{
  "experts_per_token": 3,
  "n_kv_head": 8,
  "vocab_size": 16384,
  "norm": "rmsnorm",
  "norm_place": "pre",
  "positions": "rope",
  "qk_norm": false,
  "init_std_down": 0.00417,
  "lr": 0.00216,
  "lr_head": 0.00366,
  "grad_clip": 2.0,
  "batch_tokens": [65536, 131072, 262144],
  "steps": 4073
}
Below are experts of layer 5 (counted from 0) of a mixture-of-experts language model. Rows are named router (the router's row for the expert), gate (a neuron's input weights, with its number), up (a neuron's input weights, with its number) and show model dimensions 256-383. Each number is 500 + 50 x the weight over its row's rms, rounded and kept within 0 to 999. Numbers have three digits each.
After each expert's rows: "gets" lists some tokens that make up at least twice as much of what it gets as of all text. This comes from a sample of Wikipedia text that the model never trained on. Tokens count by the router's weight.

# expert 7
router:513491496528479463489557470520561446470466529454489508515446515489564498467464551529486507540498439604436576480504483460556545625508486526475443373486466450481484538511390479494481516508510489456391504572579480580482530520424452532467618410436490496474542535546466496544540489445582527538476490440425532404509482429381538444439535622492443558537398505489545529461572499432559531446517
gate0:506509415453506521561435509474527490549539521518461447487540391544534527490480492511574505432426515336591450425509540549549472508559440408482503590423535531435587542561416496442518510527494460438469466463454551562455511574475502475470532506548481501518533488569439491417563446515557455591554537469524484588481457504503529589435529461524504566507528499589580506519596591542551466525434
up0:542514481496471546563541490570474435462406536532502611417510412471477481476542449474461519566497506402483568523532457491418601506475586527535553408458492481456538495515462483565517453519661413536565466480485483538442455451523483488575584465508453583472378445520484458373497523483453555490494496548412582464543490508423524424465505501513547428572543498477511449481455442437501363537491
gate1:482466474467465436495512513483458465472525509483464532654577473467510513551554469443415474494429480537463539542604588530514518428499427493484546445450453541494527461547529466488505497502549452457563452472443474434569495499502501472513388481483464499513526452440487427464550470384486472531469559500430437496481589445516532475543444457419496466458549565514502559469440521508417443629583
up1:567449519542507491444461494489442444603549503519478553523550486540556542419571541520577551551376388591502500481515451468562431517425419559497574458431493541399512504473460475492558477460478528449517529505453558595586513601460581515546520489574486533577535461468504498485460493511495517509553518409477397485631481537479550497503472415512468617404543535463468526514489500498504531512458
gate2:448477434534446524459525444627509496547371468467533517508447464602476491421538570492403529487499476411389496456473454408496525519507513494630541537570500475450480469527528514528518435484462523526495589523530423402502521452553561486469456456568506454502524529538460473585394545525469517453519535561535513453526432430440504480530603423558517589590494498537498504535523500501558525533483
up2:499528520421490554481465547475472536401586575407485515525525522454427418529510530529565523543476500495487442369499469516499507495421564512483489475514487510570549470524594517516508479473520467529437451394495593567516546521470489548569528456515415477499492506501446493526493531566506565583474442499503544574551457604562493509533488496594551535516495514491432458448436475601526603477497
gate3:426487474618432564607461495509549550523459452567447427384524521491559488503448497456554557606574493458460499509501468496525537551452528417443489453483447491510549520532545461517516602623460456463489486486453513559482519428570442491464535390468478489520535425508561539483479522550527505496563508552514519613344463479602502491474424575508553496466573565507485550439509458489537504558481
up3:434447495410542477394544509541493595406492673494434476508472474465508468486483436505461420520524496473451512515408624590460474537405474448516472565437459513484499458482547497488504598555604473497493545469560472497554492552514505518514497512441491493578463507471491558523493568564436478493474513493561471414512493523505594388622572507554562463444485420501418587458548637468473534547578
gate4:578436594518475528491549504586444586539471470440522562528486473510522494451518525556586481487524538487583546407512473471516508467591541483457523570523536480478612476470528411476429446434460550488517524472542560481487471576467556506578592470456521533493554522548452534506486586467583483454537435507472360506520559523470454448460488489452571519482485472460530401568532520559498535599511
up4:476463507469463492486627516533459516448524505460477439452550457513479427466505590502489564569500455537452559481483564488502501460491538570529543569574491445580477487507562530549481449452478501449489507588521476472528475484559518389532565486517586501508524455461565602535478488461459432464493462465479461567523558487499624411443521553421419511503526516442496522429540544464436404568521
gate5:573456528507490506461534465494548546519527540489495416395607540500537428531513509533541561676480470549496540520479482429529531407566518535563544467421533479460436496486405452541579488536430494452484538576492531499483493508472465434443518573543464526549508424567464467466539523600563487590510526555513586460479482509493478466517507521566514517492548612457529545475579488513521447437529
up5:507450385524568518481593468505536400556493503549509457429448451501576529447501483486529483517546491469528511471512573493506558511490455495333551597410553470431484481463543512431445539442552484494543507445476498499468436411472533479503563459481438452487471369422519523377631544483500602504486484470564607562462483457494544526522467500506427561535531552549562527469348444403519594590496
gate6:587489537420530462490550433570482479518560445415512508398491539462483489524493491479444538560421424589531535457537489517479477536471492499387456541502521541513454471447525545441495515449448444489503525511501498412516463461524508545547575378472449546479498506415547448471469476535517460461570492534571580506514446547513401431438567535528525487565491564505592518535493437541428465518456
up6:462603434527415454467482523585473417514522507496581513417454514504472458443531514447525463592411568481488435445512471463463511511499525503500485541567516493495457570479515536424508459453615532584560401518434460500536453522535507564427472544599439522448430493484566537524517455468598456493461596485527490525454461565499464590507498602508534573440557494453514498499479555435459515500461
gate7:486418459498508570569364490564432556492482403535557497519516471526446575454476525512487513502500477502533520438479546456507502538478483478578469478490518441537538509534444493520451431542471511536571490458443527521487548549529424454545564521470387540523496466576522517502492468473531481526446545483484589556486478427528505492528494526474490510521508520411460467500545536464537388533447
up7:477433425498542589488426541556500468532494524454459532417481457399505449518484551434530530519462473477522596549541541560584588504478470504438443566540554544513566490425458506417464517481506524469507430529531536536501389472516519545485494497425475447516486518473551423447496591438530406572514490453467562465456407498513480532522532556505484571529552487552556589522461479516493448560492
gets: ".", "\n\n", ",", "s.", ").", "\""

# expert 8
router:424486467497547440547460497551505510429486419559439472431476507457482496596572399461502502489451416464594452494413506560465541479557596463517517569521528563522507453493571477508432482508410442424497486460488465489481389484462574455598537614542610448579520505424509537515523530467539481446530507507416483468548497497567486504419533513407607452536532484499474569501545500383499493555482
gate0:525400522528500581443504571480384524490523420513372525460626502573537540605495535524496471510475486628456496520464510490457527531574478448468530545481567505527592572470585426433530486447522458446559386414563562625462424533566446400545518434472580441476523444475547505484460434472462570498385522528546479509440475419498555453446489549490452507402564626522498513462497477509541539453512
up0:479366515541539456480516436500428618512527542548560488473555531516529494448520486476470452547533523596488562589452565524519457494490476489535555529564461518461507550489509443442547529507580491425533405497592516436492505402427442534535544540523517451483480557552398502472478549524457610528519567503498538559478468400520531469534540507582514548465556506507520501387563574537515430494455
gate1:491546583504543561509513462547551469513472482557541530474432515393506504516457523463513499408531459449459406527467507465636460603551483515543471573621516496423531391567498457577468494472485575462556487545515408481492529491491517458469544500524502466504531518515521483493472494468581421500422446464580446514520518494501516466475482501481481422523518495455451483532561521538399501424564
up1:485550434508430512538474535478514481426511417525480542474536519490594516575539500393523523497496540468445512453559450454528481607516601534558476469608555458476610528577432546467599560472518455591518522514536536444584516430505543478599482508543524442543439448445450403548528488474506510483467456459529452487458506497561553561494562526503497485506440408506525435485525530529494501480502
gate2:454375474550465409478480497456536548417467492502536468517456523464601491446460489432453419441527465523484466494500423555510441466567505549426522530475439534455554600521524543436487511524493434463455479576553522505428474467648524484513506473520496456586489483556545517543553554518478455528452528568566539465570446476490456560527524498500447525509543509468512534468523465514486559476499
up2:466393498492472440515519512458439554457439440464598485555420431485568556442474414599603388500574533525470485530520490445504487519463557492492453479431406550464523497496486510478457493480538421502471449462483530578433477527582481552472516528501510508505484480470473480393469423447469416587498439565557510500557482491507546445503506537495470490556445483455515571511534431476467462492506
gate3:545535543509575494548562558503421451477553530507536523508479453464508440486508403507470539532390489501433501574503537517479495539402484419464519542483617547487428520469503393567541465491490587524470437547437481401552469504492586603498556472480492461502463574535390502522426537387505572431571475441572506395463576525510475511442513493493662495593607542463429418573494433528498505500525
up3:393545528460429543464461480494527521436437386486541398567524468513503460503454600424504512469496494399511470444459528435472475435554532515507567471569479467459564427539553578474467588516466473517455556459506547452516589584506478506663463513546496516501544520477525531494537514482518567427579552450546553474474522491585538522542503506503402528425442489565484553538514395492388497490443
gate4:525436472617464570523478541522479518568534458367415439430418507547473528525476496459416557521447527420552579549540453582541486519513552535558622474503514526473464509533616467530530542474424485486498575485469442534581603472536595520565584498541600399473446472451454505395473483452529420545414583489525544457483530553565502525502590440538505564505624464542508526565502503485475461460508
up4:582409380498547500521501529521487423578443484553527513525511539456574491445465515448470416465508561486480524511509442549489563448456548465435515385525471470524462573454457439456530509554542530500556544500511531466400503531429465471487454386525493552533493556450548456496496493461528486578530496461548630435557419378566484477482532421500562531399531425455504526576427542490505574490547
gate5:350457551512596480460578488474518423504563494512565560518524473598485610457542544446571509432512537591405459531464544512535502568497539460518470504533516475563559411536469401527504416606488566424626537510487542598458550517507594549387498513413447541492618508546554594503503440554500530534460488577462491466489444462560495449466428508505478539528471498484515531545465592515493513516507
up5:497455506473613442417474552415608531440469485544493610425488462481463437536437487460520508544481533520508444572474502444596437547550441604541539458521486487553553492450455598455516479511462485529485472459497488483440506460494529417406524456585533472567509490460564417457462446428519472437550475479489495520480598509417435571462547458484524498502482491585551432500555506482540497437506
gate6:458520445484461545533477531500526501562596453538497442560546450493514498543413596452512479489444544524442486467488516535471450483505468473473375481516493417562499576568480524564458540474483482482510517494489501536572546419546580501484524568470402471479469521528581455472410503550529529544470477503383458557577542468535570543427516539516440477525506398434475511482414421494501467448534
up6:517519572548472448502467502571483492452524534363542481579462556483440509416537542606462467503517385606530453492506492555511508442373480535385555527465468495507558495502517493430447547385429486675421501530453619535559411572407507427596524543546483522511489508490527475465444548568525516486509522457561553511455416455499534469491479534508557491472481473498569516553544572529505460496525
gate7:416490474518533481503432424431473524475435505518530457520496507524503487394470569438473590387435448545459495490500560465551487457504556530469544495549476573415496512487567547516478447480506460421510454492546419421428457470431504474486587572459492533540546506574399525487576399531532524442539548546439438547509489485522547476549464404457508465517580536548532490501548510560436550493606
up7:468472485452599406542496483490526551581457539545550495514547534503590545547533398482532445449467505440565469489448464565545551478414379473588504537537441466517585534428502520513588535388492549520409521507476483515417480523491515662484465537563435460562647506506488603465493522504502444487431540507457526502465549506412484473506496514493602467499469541510514464512539451479406426559532
gets: "1", "2", " P", " B", " N", " H"

# expert 0
router:472569530544518516500507461570575561531435556438436513548525479525496558417549484492519500577524540489489551426591514382583507400542499439412417529572489429503402452398572523582531488480420485546636502497559463583429518508494490584553525505529502499514520466542510497550531545515535459537452430485546486514487473489551470429593451447453551578419476573478546452502458536582490547438503
gate0:503512547440446427492497446463500608450527524450508564531559538406493570548507453555523556469496550505507524457501490493502620520538571512537433533446507438525443551545506455521458608492453437466563508467441535474519587484487518551490478464454607355503433454505524503452392585639522461545496489482475445585547474449403531509519402519485512484558533484606476533502512489463488521532443
up0:536450485489514449497512470524485501470507523508525431468471447540508492391415440482527557498531495573503531416529428482530415475503436467636536535505477565551534529442468585480454492518558555511526545413463548459622510418482552538508520554571400460565569506535544472529501525548443453554478516418527528496460589431491515462504507514587479411503506541621464480521494504410449443497572
gate1:461507509471466497583487621474568570548443540497524595463593455572562488597524476562431490440521455456537526493470540530407552512478444422485526477522457564459538468501494447524471560534469583429544496455476539435498484429462461512574524443455470535458423508587452396504490471490486477370444483461546447569513436477554484482560435419476525508509489469517459503543531546535539465486452
up1:455515517396390478508470527456517452521524608474451599568481513466545478510543508518580516473502472466498563513482462492572563555430491504492438575514488576532540567490632546546348454519551516567460518465395503436476510500464588415541480436496511583527530506495497413462528503511492579589527524487477471496437574523489402528478432551555428462594455500471469564510527500490508437475429
gate2:520469527468557502431430452563456491491417432499543536518522454593514505507491480517565577613570497387563484385461519459517450484505553509452436488541508521483510418571484380443542493509457551456467519450504469444467514547486528534519459561493572530437544486404557446550554462550456586526471554441495437492465421449470475470437446457467577579464589509479564592515553477523520474434507
up2:482383565469423514464465558488483509612501615512463485483532510641508620425471449538450621524566559506467543491461511585582450592483599477567507552421515499483508561519495433457463454531508514484484535567510509378545486370492625486496440441535610455546596538415548515486474532565403547590477512436572435633415506543437416531607481491485419395507508503526532530458445405413550497468491
gate3:499507525574552529530477470550448580487537468513425442520517587474503499522521447448513542480451490461489517473506476625525536510525439578528648407548516499619494503462456589495539479511506446492519558459537482455625482542544471542434459503516463477554501621546583442405537509547430537516494527527395495457419560512480433606573495702450536503554546570477436454464554604452598496522506
up3:493442494480472508477484491591473508522550522543568475556498500500581554593510594448598519551437506488521564417506506453514473471536408448525469483546434440593473504514457475414536567481497428531415522423563473535492470395637582506596531532513524474532521470476460486494507496581448537535496539441458503489461546490403446583508562524383462565441489550477515359483559496506529602502540
gate4:519581488475494551520399501516449531507417497580372452462515512423626544546500485463512533479509534483505465539443553539503483480375431558418499408424579545539476560391515439468458532416538498498489545538586491519437523495509514467499493455539479410502521522485490410565472502498472506495490500534466579524442513492387412527453596586495587487412504477413509563533430443547453542497472
up4:398506397479445512576550493503557422486594495511518578451511459557484517452479535485458479588434433503470514518501566410510453474550487550440500483638544557449476558475418526431515480509527540403511557444520484466568563472479477551580437429495473416475457472470518478526483420463445460497490594392436490478603493517444532430466500652475447484569501553518432554412473394489515496470598
gate5:431537368539456506509511500546510515467430554604441514466565490624395544508517529455515514453419511492496380546527547519523477456420466509575486555486504584486564538473494500512462569473536449540484451487589497493540442588542471496541492535488572389481533432471487427541471460501431481486613468525544517435590492580542575558509435515535489479545526567442502581432518447444395544495495
up5:408507473522519535518620478556486476440493526523480552498511554593443517550469517467504477469504478505448553588525496483492506549518413505521492489457616515427415524449517509531460453462547386462506567462451526508496508468458551436495525353502505422484499570524528534439487530450470485517567496390405532509498489485467482521429499509589490553512499466471525551489487515552573468508382
gate6:507574469520637476486516534431445513539476601589456526479514437473496390381525537493541494420514455480514511567526443483637572540489517450485612457489551423498438437470462477567446449545533528503478456498440578497468479557493433502460489469580477487399439558509514494496526558554515533465542567478494404547520441546482614488517522513438519404478512499540507498442540526482537502471459
up6:419485486493449510565554448441499413503474504511528496543464521495453580540443484397445570491473536535423517433473408520489517582580448509553444504584446495458439454477586558534634485447463470508557519501526503525530520593530514508576512526559480471491586477467483573588530502474499346435539459500532431467566498524515489446528474534430506525529551546508395478492560487481389519488567
gate7:516535594472468505453483429570454613438467538548506415490534399505588584498498467534464540446582512491501451509509371501471481454513538504457483556625525503543522444390543494412399498440413497552550501475572475471521565484518536498439617467464427453495488519443494435596442508455553525547455476464525560603441488531435382570508449385508581509470579559546503529646437465496524454456515
up7:509541545454395430440457561522492613438539525482546407498513417471571500476404496492554504522522461410459540550515497514516501547449561441476462574440516446448474456465466475464508497542535469451521567443500475535438454522427408600488579457586537521553431504606522493511489471450559458524558396495485573385551547456526504430467553485528510543565511504527544513502500476508481503482543
gets: " the", "'s", " of the", " The", " a", ", the"

# expert 6
router:487538501524438532472563446536590470471499458474560549536528493608522510423538504512452549543513460610449455566426497526461544545574456442473562492539464486473465496445480542550573520479494471482613450475554502564472528457467559586432549450593468518540519451557465486529484520510447534502520437547468477520496455374528495483548541486538486584487431398424533476451551494424460564465475
gate0:536453522553459435445560597448431448472484581574500501458556438479468504497485510485448524496489442416544523506570510630420541389480418511460466567495469603550565565489483457494546409529468498558468416459421457542432473458537541522594524553528585512624526469467513488566480462525555605551581530451505485438520502507422479484555470477441504553490534466500538506458548492408540537501444
up0:450479427495589467487487570498483504496488494470444467436507486531434486511503511555450518444555403498501506490422452594482564435471394451507456465542471498462544515502533599515434495477476350492506431533458568519467442489393492573407498423410479635533538516473525562423565584510446470538542595547557473489508374397489541627458500508505516433507505436523542458495597462591523532586472
gate1:498497513444496554470555555435566495428568628549456501399517414567524523510498482530514411485455500543417502426392486472501418561544516508373498459621548506497481575535549445557519454515604567585515557491438474587538505459561580617536482501570533495497564510526431455510470438423540519507483444446482487504549504511534527578497446484486459510605512512550504514420503497443506454516556
up1:505521565519505532463517466501518536505430513479463586540537489577460445497525569479504560499408448513509500562467463457385551478482467495399558522491517503457549587522569432480486462467430492578470448510425424461520538471458532513522518525574424517541482429515426466507593437491527515507483439433505613502491451576605484488549600481618568520516511494492516557475407549495471483505524
gate2:415563454530482430497505497481491496421473522490508485500534490534480440576479329506494524412440571478475502542437507503541578493541389571534433537517558468451381477519510455499428546481540450512517524474484541416513495460541500499553501438457410526487522464393502515526518456483523493484467436495408438567366420518498535594446471526482457503529423586535465413493539408476516519533497
up2:506603432489501502445540532534525513439549566517518545529609477490450569501480519419469479411470528539499489472512396595541483521520489486355515461469528548495513593465461515470407525470515575496473468578557490478500505580505504485591505493465536538464474493473611455539562565475455477563481514476453444466621548398548437470521521498472579606525511432448527595481499507400529541460543
gate3:463496509452562534517493515370428539586541483430558440459462464473460454533473517531494405477492465538468501521600430529622517513486537447441461502424587518579524545552465435490480524401520462562570499389508517532492505399509413502439467501516450457509585466571493572560433471440491571483569463407545459475405569556441466520451563524531514519506595445501546434524456446502457504485516
up3:504399539512497438426403485516471547514509553501361405460541434495433565498484515602544482451443546452534514602570581503490563478509480433501522511478476529567467521500433396490501402415461518558439502504459503514441572544526564473528465447507524537482376481478442493464450423442482506433462430467570549510479554555504537521506448501482526459494487504491515427439430491466448540526519
gate4:493403459482566526482521456402521506547503543547480463442498505508514492464535422452424492439535558435455456381510479547454549485562377515464485513472439540515436557543417506489479469456571470544558568496486558454515455497450481513544576459519490465565584489468446550595416477553522495367548422427470586410374626529536456448503536513535461462591470481616405579566497596466580553433551
up4:535470538417400551533470546482530524535511523457549407530485501482499482422553559452434507599519524495445452430387510560452479552477529463496466572561513432401470541549454556516531608537517488501525468522640536459433392552509552526366514506462507447501515466480448466524497548547479439444509435528561501454524535493547473448516420480568526555494482520399503539419529556446485526540449
gate5:558480581500462441433548498486452567519490475481518528488512516475483464518507528459446487416428478494502440531483429523472533559416403503499438440559449578445529519535570519498453619513453473534549500353449554488564562454573492511419527544534452470518513534471513475487446472559428514511450521530505535523515543492496494463546473517472496543500401517481441524542460511588538436463573
up5:507436464510531554500559495354537434442454505474539490417460535583449539577390477582485511483451480477544486532486526445458526468440474492480516494470497500465460424479632474469503528586526533512484524519454543365547464453410567515462567594506467503447471472569481503438518416548497449468550537408481417474501468518395543492489493448520483548463422585460549528571470592496498417477399
gate6:494447516514515516523554487449451580459519342393485518441442466539492507556551500511447466420476464472454479469498471474498528409499521474519515512474525538449419476494469444505554446510481381572524435524473424578520485433440500585503381464548521448564517492450445385551413519489569434508467505446532507574509454527459464580526531446453531553450582479514457593593590576484502529482542
up6:438526480434429524504479465469544526501572524615511498502479522594473412502510498601520536437465597448516483528500529551541511459457523587518444435417478483471569510530453586534479506476447529385537554432535481486467470526501480506412579438500549475526462479400438467464469520532506482483464496506527478699460536433499490561513464499457575546513472518495416566497476563510482490556447
gate7:464477426427572440540437572546586436526596529398484400566491474508434506488412534433488421528551529451614461532547534539506575484508526457449519521512443539494453545557494491527552499555514436533521531536479471492582560490538481471461451502582517457493475479405540462481504505547472522488442499499488462559409556549483487512453599513506496496466390598513448494587550466480609472509441
up7:574549511546405544440440508471516435560517550655508472569545530536462562475493446495400521451501610563540586455494592588469516518564537481478539513502453522509545470430524500408461437536477513497539522537493458452498503512514550516485536477561505534593587491520530547440467491516509545486543515510484493514482493459479475529479452472479497510544507511523467444512552503560537559538545
gets: ",", " and", " of", " to", " was", ", and"

# expert 15
router:477460525480537442545573429455559501533478483428590501583468495410449461519530581397553526374442558484508465515593469440459549477570504470533550466463496509487619648430502487488385548503607508442502524555506447548501541578621451451577487495493487433474462574497514506466474498589469485456513552490480528501416456658557583500516399442513548527590498435521437558568590484511483469498445
gate0:506475492517528583537434505418534527472516441540542536458434520580449564423465538508529537519470558566505499558502523448510470532443503490534541422441548520452589471468479517539361531571469492397552466554458479554558478570601527341538457474454505432459520450534527463499530473517513560467605469478545456506483459447490505483523495494469468540364564479536446490465484565533450527453449
up0:450514387346462521505415517474606506417542570455491382557428453502466493533564552472509591493452552524474464504522545592468552498432450527455527489425501420472427527542497550489455564498557516522535524415567506520426481513520518420540502432676513471608454557446505456417481501556486449466448521462409515548572562490470448486505535415502468582457497557631539526504457475380544472530482
gate1:556549500468510563482425518398559433490403517534469475462590440588569479485492506507541488499451502426423623527545600515513463494493569593416480479553475469435506550592436497440434487601441513489581455532575509448436449496446468458489508504465469587517490480458392471491518515553540436471608421414465415500504509561518442488457443472469543479561505387537517522495490515525415460461515
up1:477484446495512490519536425536480515504446458584511382451526425493544413516445473518536483537488396474531506493545502466504482420398522415491497566489578472505450499542515554551514520459485454482511490472469523514492536419515405468485471470554528508581412521470460341442584408493545503465508587533542469547478525552569554511487497480503416457513498616487381548560548565455440516510536
gate2:554445427548494473488501517535466482425493478507507534440507529403513539520475556432484557451445502525536509432443465549442486443411482549477629463479589502528446468406506512435524478583503441458435530561489396645627476587525528476404494467397471557425499619559515473572527499547411477541505533532504521529483486439508442447492536562440582540584494444568499495608500457390507528599481
up2:539448560526530539493501450510450494511547637553493449532509533427482490414452535472436525467564543445510487482515583471532482522572515549555516484526462476490481475420393464536514428551496436426524547562439474540508498620461507508444522456374451463508524554459530451449465515457428443532467540501470492389512441455488433624479498489576597453572521579496550519518504466556558508524520
gate3:549469455493493441481524442501531424566481509519529515484517498393465437498469492560451475528477514587494499444462470452527579504443507527518594560443549480540369452461508498465492490488537453585465464449550507467522559472502471491544417427485488561501491446489447400431469391481505482421441526510523476534447514449454518488477473525500442450568447425497557445511525481565606427496644
up3:494456524475503549493445452553468427480506534457512464566547539418538489479545500489571472526530517581487554453376477482501517435462439536447543519492427471543464538545468503493514527549443503534489498519487479555535514489520545509518551471458505539462524519463617506490558447489476379525420494451457596525512504588482487539537512520463458463498630498492427497470495464449475442484410
gate4:527460530483472517486461444479511575486582516489529525571560523483479513476508464471497533486506504548466494503473481534378596494509483417499547535547537467566423503494442516457431498489452556422494546460524583520492515576507476474433498468455522491579574560491601601396496486423510480538439424485400539517523547474623496563523569550467424583534601568484509497474607438429544524461425
up4:456537515564533436499511525405424439544452504515424417388564496578460488484491476463372422555531463488524550522506512570435405590460581493510436544447406524512468410479500557500504535448557512433535463514556534511524495513489564521521486514495465513495464456538456516414469445620568419481423447426488449425436484374489546533573502430508451458515448490455578485444437498457513582469549
gate5:514461435463546465622374426461552405615496510466524560526446536496579509434577435446483555536459508482498486550450407354436551473526531493538470499432472497449471543482538621510532476548502493500543551438502525564514428509589564500483514508498481425529527492516392467660502503528502551466566554582485466530488455502598579387479551541527525442513484511548473493547491451511556508501577
up5:471485491534465523548497498447473532565455504519462511526542461494538549509433531441568495448523507544517529507530579559541460500503522441522482507561518546415471435540437580413479571521554583419538498552489596508420342517499588556534528422465466535440426475491383572510543569508500511471565492488533497466491489472497438476466485530523541612595464466554462494507602519456518513505387
gate6:457392452466393573528482542472467480479481490403556449444527524660428460404515473459498525456474507477508470490429426498565493477471447471472525478476553543496512509458584436498487483397464480463538494519473508509524533500475438470496528423487504423506469482547532567476533502404540578496487495437437472355470440444399496449514464516497575529422444400449450495475517507537476485551477
up6:505465548368455400513577574487442506500545579496515431429495499556539517409527581447480507578474454418548498476456495476469495461466492517531456463524550478434506487431405472483432573492584404502476558591455510478486552503452552554590473434520426478515550486409521585550435488412427400480545503506460419486518451497587456532470428524556502596490452511523537528518508528490483531556485
gate7:471549524468517595499541513431542497488430536599425539520539533455464544449486515476512515407428579432558596515467563429539591449495505503527436558496561444500436504475466579504560512593477497495511381566438578568530555461602604429460518504539542479557456534463505467544492460526504535378500631518514565497488437579486528439549622543483550499499483478512533609535415492529549424457500
up7:457440462548400490528453510499478455413501556446448563479515514430462472482444532468484477493574525527597451423474457540471536519496499461419478463519471549440586523543509436419511592436524521507466450494496524539479538477538549580460445482476485523519508555480538595452503528561497433592460595515476521529441498502607522488478517421520552463573469450529494625527456531516493507459467
gets: "\n", "i", "u", "o", "er", "ro"

# expert 1
router:535460440511487523499479524480518472586520490452552485532473498617426638499533462509409537502537520527472516515504509477582489462547517493488487439515444525504473450510544570589510417553514497531555491488495542493550531426458416441518608484474448478568498484506551456510386444556643525527466445567597523501506532530591407512568550435463511521533442474494420413482535501492462521528546
gate0:498510582519485536574540455555501488447464500455431502483471499574459419475600491493479397497563447566525487563498514496463473429475452488488554468471613386477506542485542474508538545565435438529482515488486527482573565395455500541661425499519413520563516480430523557525465479511498549466488492466411427501512539516446561519422555478612525458497503477526370524476502484446458520562474
up0:509531449438533522515476443583490470466484464434565454501541444537516476471549556617448475449513439543457477508481477549529477406523472578455568526522563363440510545420447483583517481537452462510477470422521430552459447486542524552568466467488495493480553490571526508502547591604543498522392556536503456528528491486395499501484488479554490440456445493440551487492556465501620532581482
gate1:404400482522484419461475485356538528562354454549430518602517506560542554491431513483464462513474540468437523423486597550414493432502629489413558492536531453496501508438580548495480522550535498475499515493496473519443550501461481594518496519525522436549529422527561542452538461559478557546507509496483459413532437478502454445585515508538561521504468442457538442442374436503412507497521
up1:493529432489533521553495560552461604493476507515476447504459483584563490487440544552410543496524509495542539387479472493465548496426525457552461572539499487537460494476543458552551424522518606496521439519455536563512515448479532489594577505437397448486494536431528577502477492410454506454517501485492547500493499427455512507383465533491537406508507452483428502513427553492519407525505
gate2:510542385443546590493520421483496462414385460541497534499491486505492458484535487634543432506478551540500446487609523590530510541400456545455450568460466468437462537579519478494444533526510544463434472456566454468471497495483496437466464512471546518572462496459507426464424421534556582488480573518548500512498495431461428479500600454571536591553468461473466523463538500410507565504490
up2:581547422582517630478609514405502553509509458521377431432528558551460505548425575596445555480570522475465596394569482507393512526442503468439493536430455472510554537519521442557496415426481451464561545524638473583536569486472433545464401531508481468529480525559475583513435582511496452517459485470528548504404526547521474538527466564513529482481553540367502372512494492475592407559533
gate3:456464506521498448516552561552520582562444538538470512471506406518576465577545519435420432424483474434493486465485513580459475561453549541492491587482539491468449493529470542517479537473509372466462459542536444436528446367509585512478473477549426492479557518595479389434570460475565502414609543531451517476417486597543522605479547597549462511528441479546470538462515547565426463443585
up3:444520580495578580460434526535493471501578572428534550468500472505492525455512571535599561487489570451422506455480446526550523487421506519418493498498430506429577476531418510499497462450441517612528460501419540534473465509533496487431521527534503540465534538402436589513455534561499493527615497474527542448455525541502537536451552415543453530559575449580501473484566552456540472506490
gate4:495520511546477526514479469595540578528466504530450472477368478473560476527517537480462421531508518485502505476430404410476569545522490555500486499539431482537574522537585584565479516536514502582591427438560481595500448505461445499462547555453550409532503510474493486415463503482448571530446549482519533524532541507376570598499438519405434510569556483564440536475574511515512499506509
up4:578512526537644494454433466551432502424465461452511455492505553497516484561602552432535582482538519598459516478507571538482587414537512395540464488465500469562417503463521527560569526520443482502506487519549547516590508573475411605564514513496533538560430412526523548537469446450492567499398351413426512506529551556491481560555353537523419507512541462476453592428507558412387524432468
gate5:439450372444446515546477494445495479552401438549534473456468524409449523610505488484541534495545562549515551439451434520474551435434482426445500584488482481482550467424473513597491498456472451488506458445537539480495558466472518473511465512455526503557473524506472481391532586476518519497485513465556484556498517488492498487558462569442539506447595468606494509434505501547390505555550
up5:632502506551438455631468488495409424468440581439531434510563464471489481507594441470553422464467532455490505583551407522577588538449420475501397509412566625602506465477498542574471547426466573540587503539470441465517528492530419468496643485496459388542474544539459576531516507540507482553513509462500504439461513499577511518497527436563482479495477516540538537498489506547506501473518
gate6:508483537515583510499537465450588375618505414464637445582451455543623459529500475565448532426596476457484463512442510495603558448504488551523510537536476476389488547530555478402502488560508438476470485619507419578519509416426518454505575475507514522576467528564433611558505524504538475434583462447486485569455462496454467533438532500536587497443397599483454572583498480453529426537516
up6:560464507601420467521403451561437443423484516438414452473556455455484530439530478492527529499530490444510471509563420553597469530535527537485542577459489504622554457517511538484553511517465499520458528550570489445515570508580450487509407531502430512580517478441377463510530462481520560523472449543410580577508451577457429488493412546422526465481417472502565509516493579607549500545441
gate7:490552554479480478453444486478383457564470483438543419503503477456462475502498501465509501528479467518548504486536524546523641462446462535560423499504502512481378502549593585454501544431503408571467497442374579466538456548502488538488507505490544504637547479448512409538539472560465461433512447469487440490452523487431489420524577557607540563597521512541492493544503518588428577485516
up7:546623488566490512548446441434496424558550490420476411482462420503482437436517550574441472459444447435488483439451456498546466443478538515440468514528424454448559479431455464497510526496503451492454546449502452548539582493446470481501550418399470515538525514567382496487511516458472524496492554603566440480413438476584518436506648419445465516508551504459388532542528457503575514614526
gets: " to", " in", " for", " by", " in the", " of"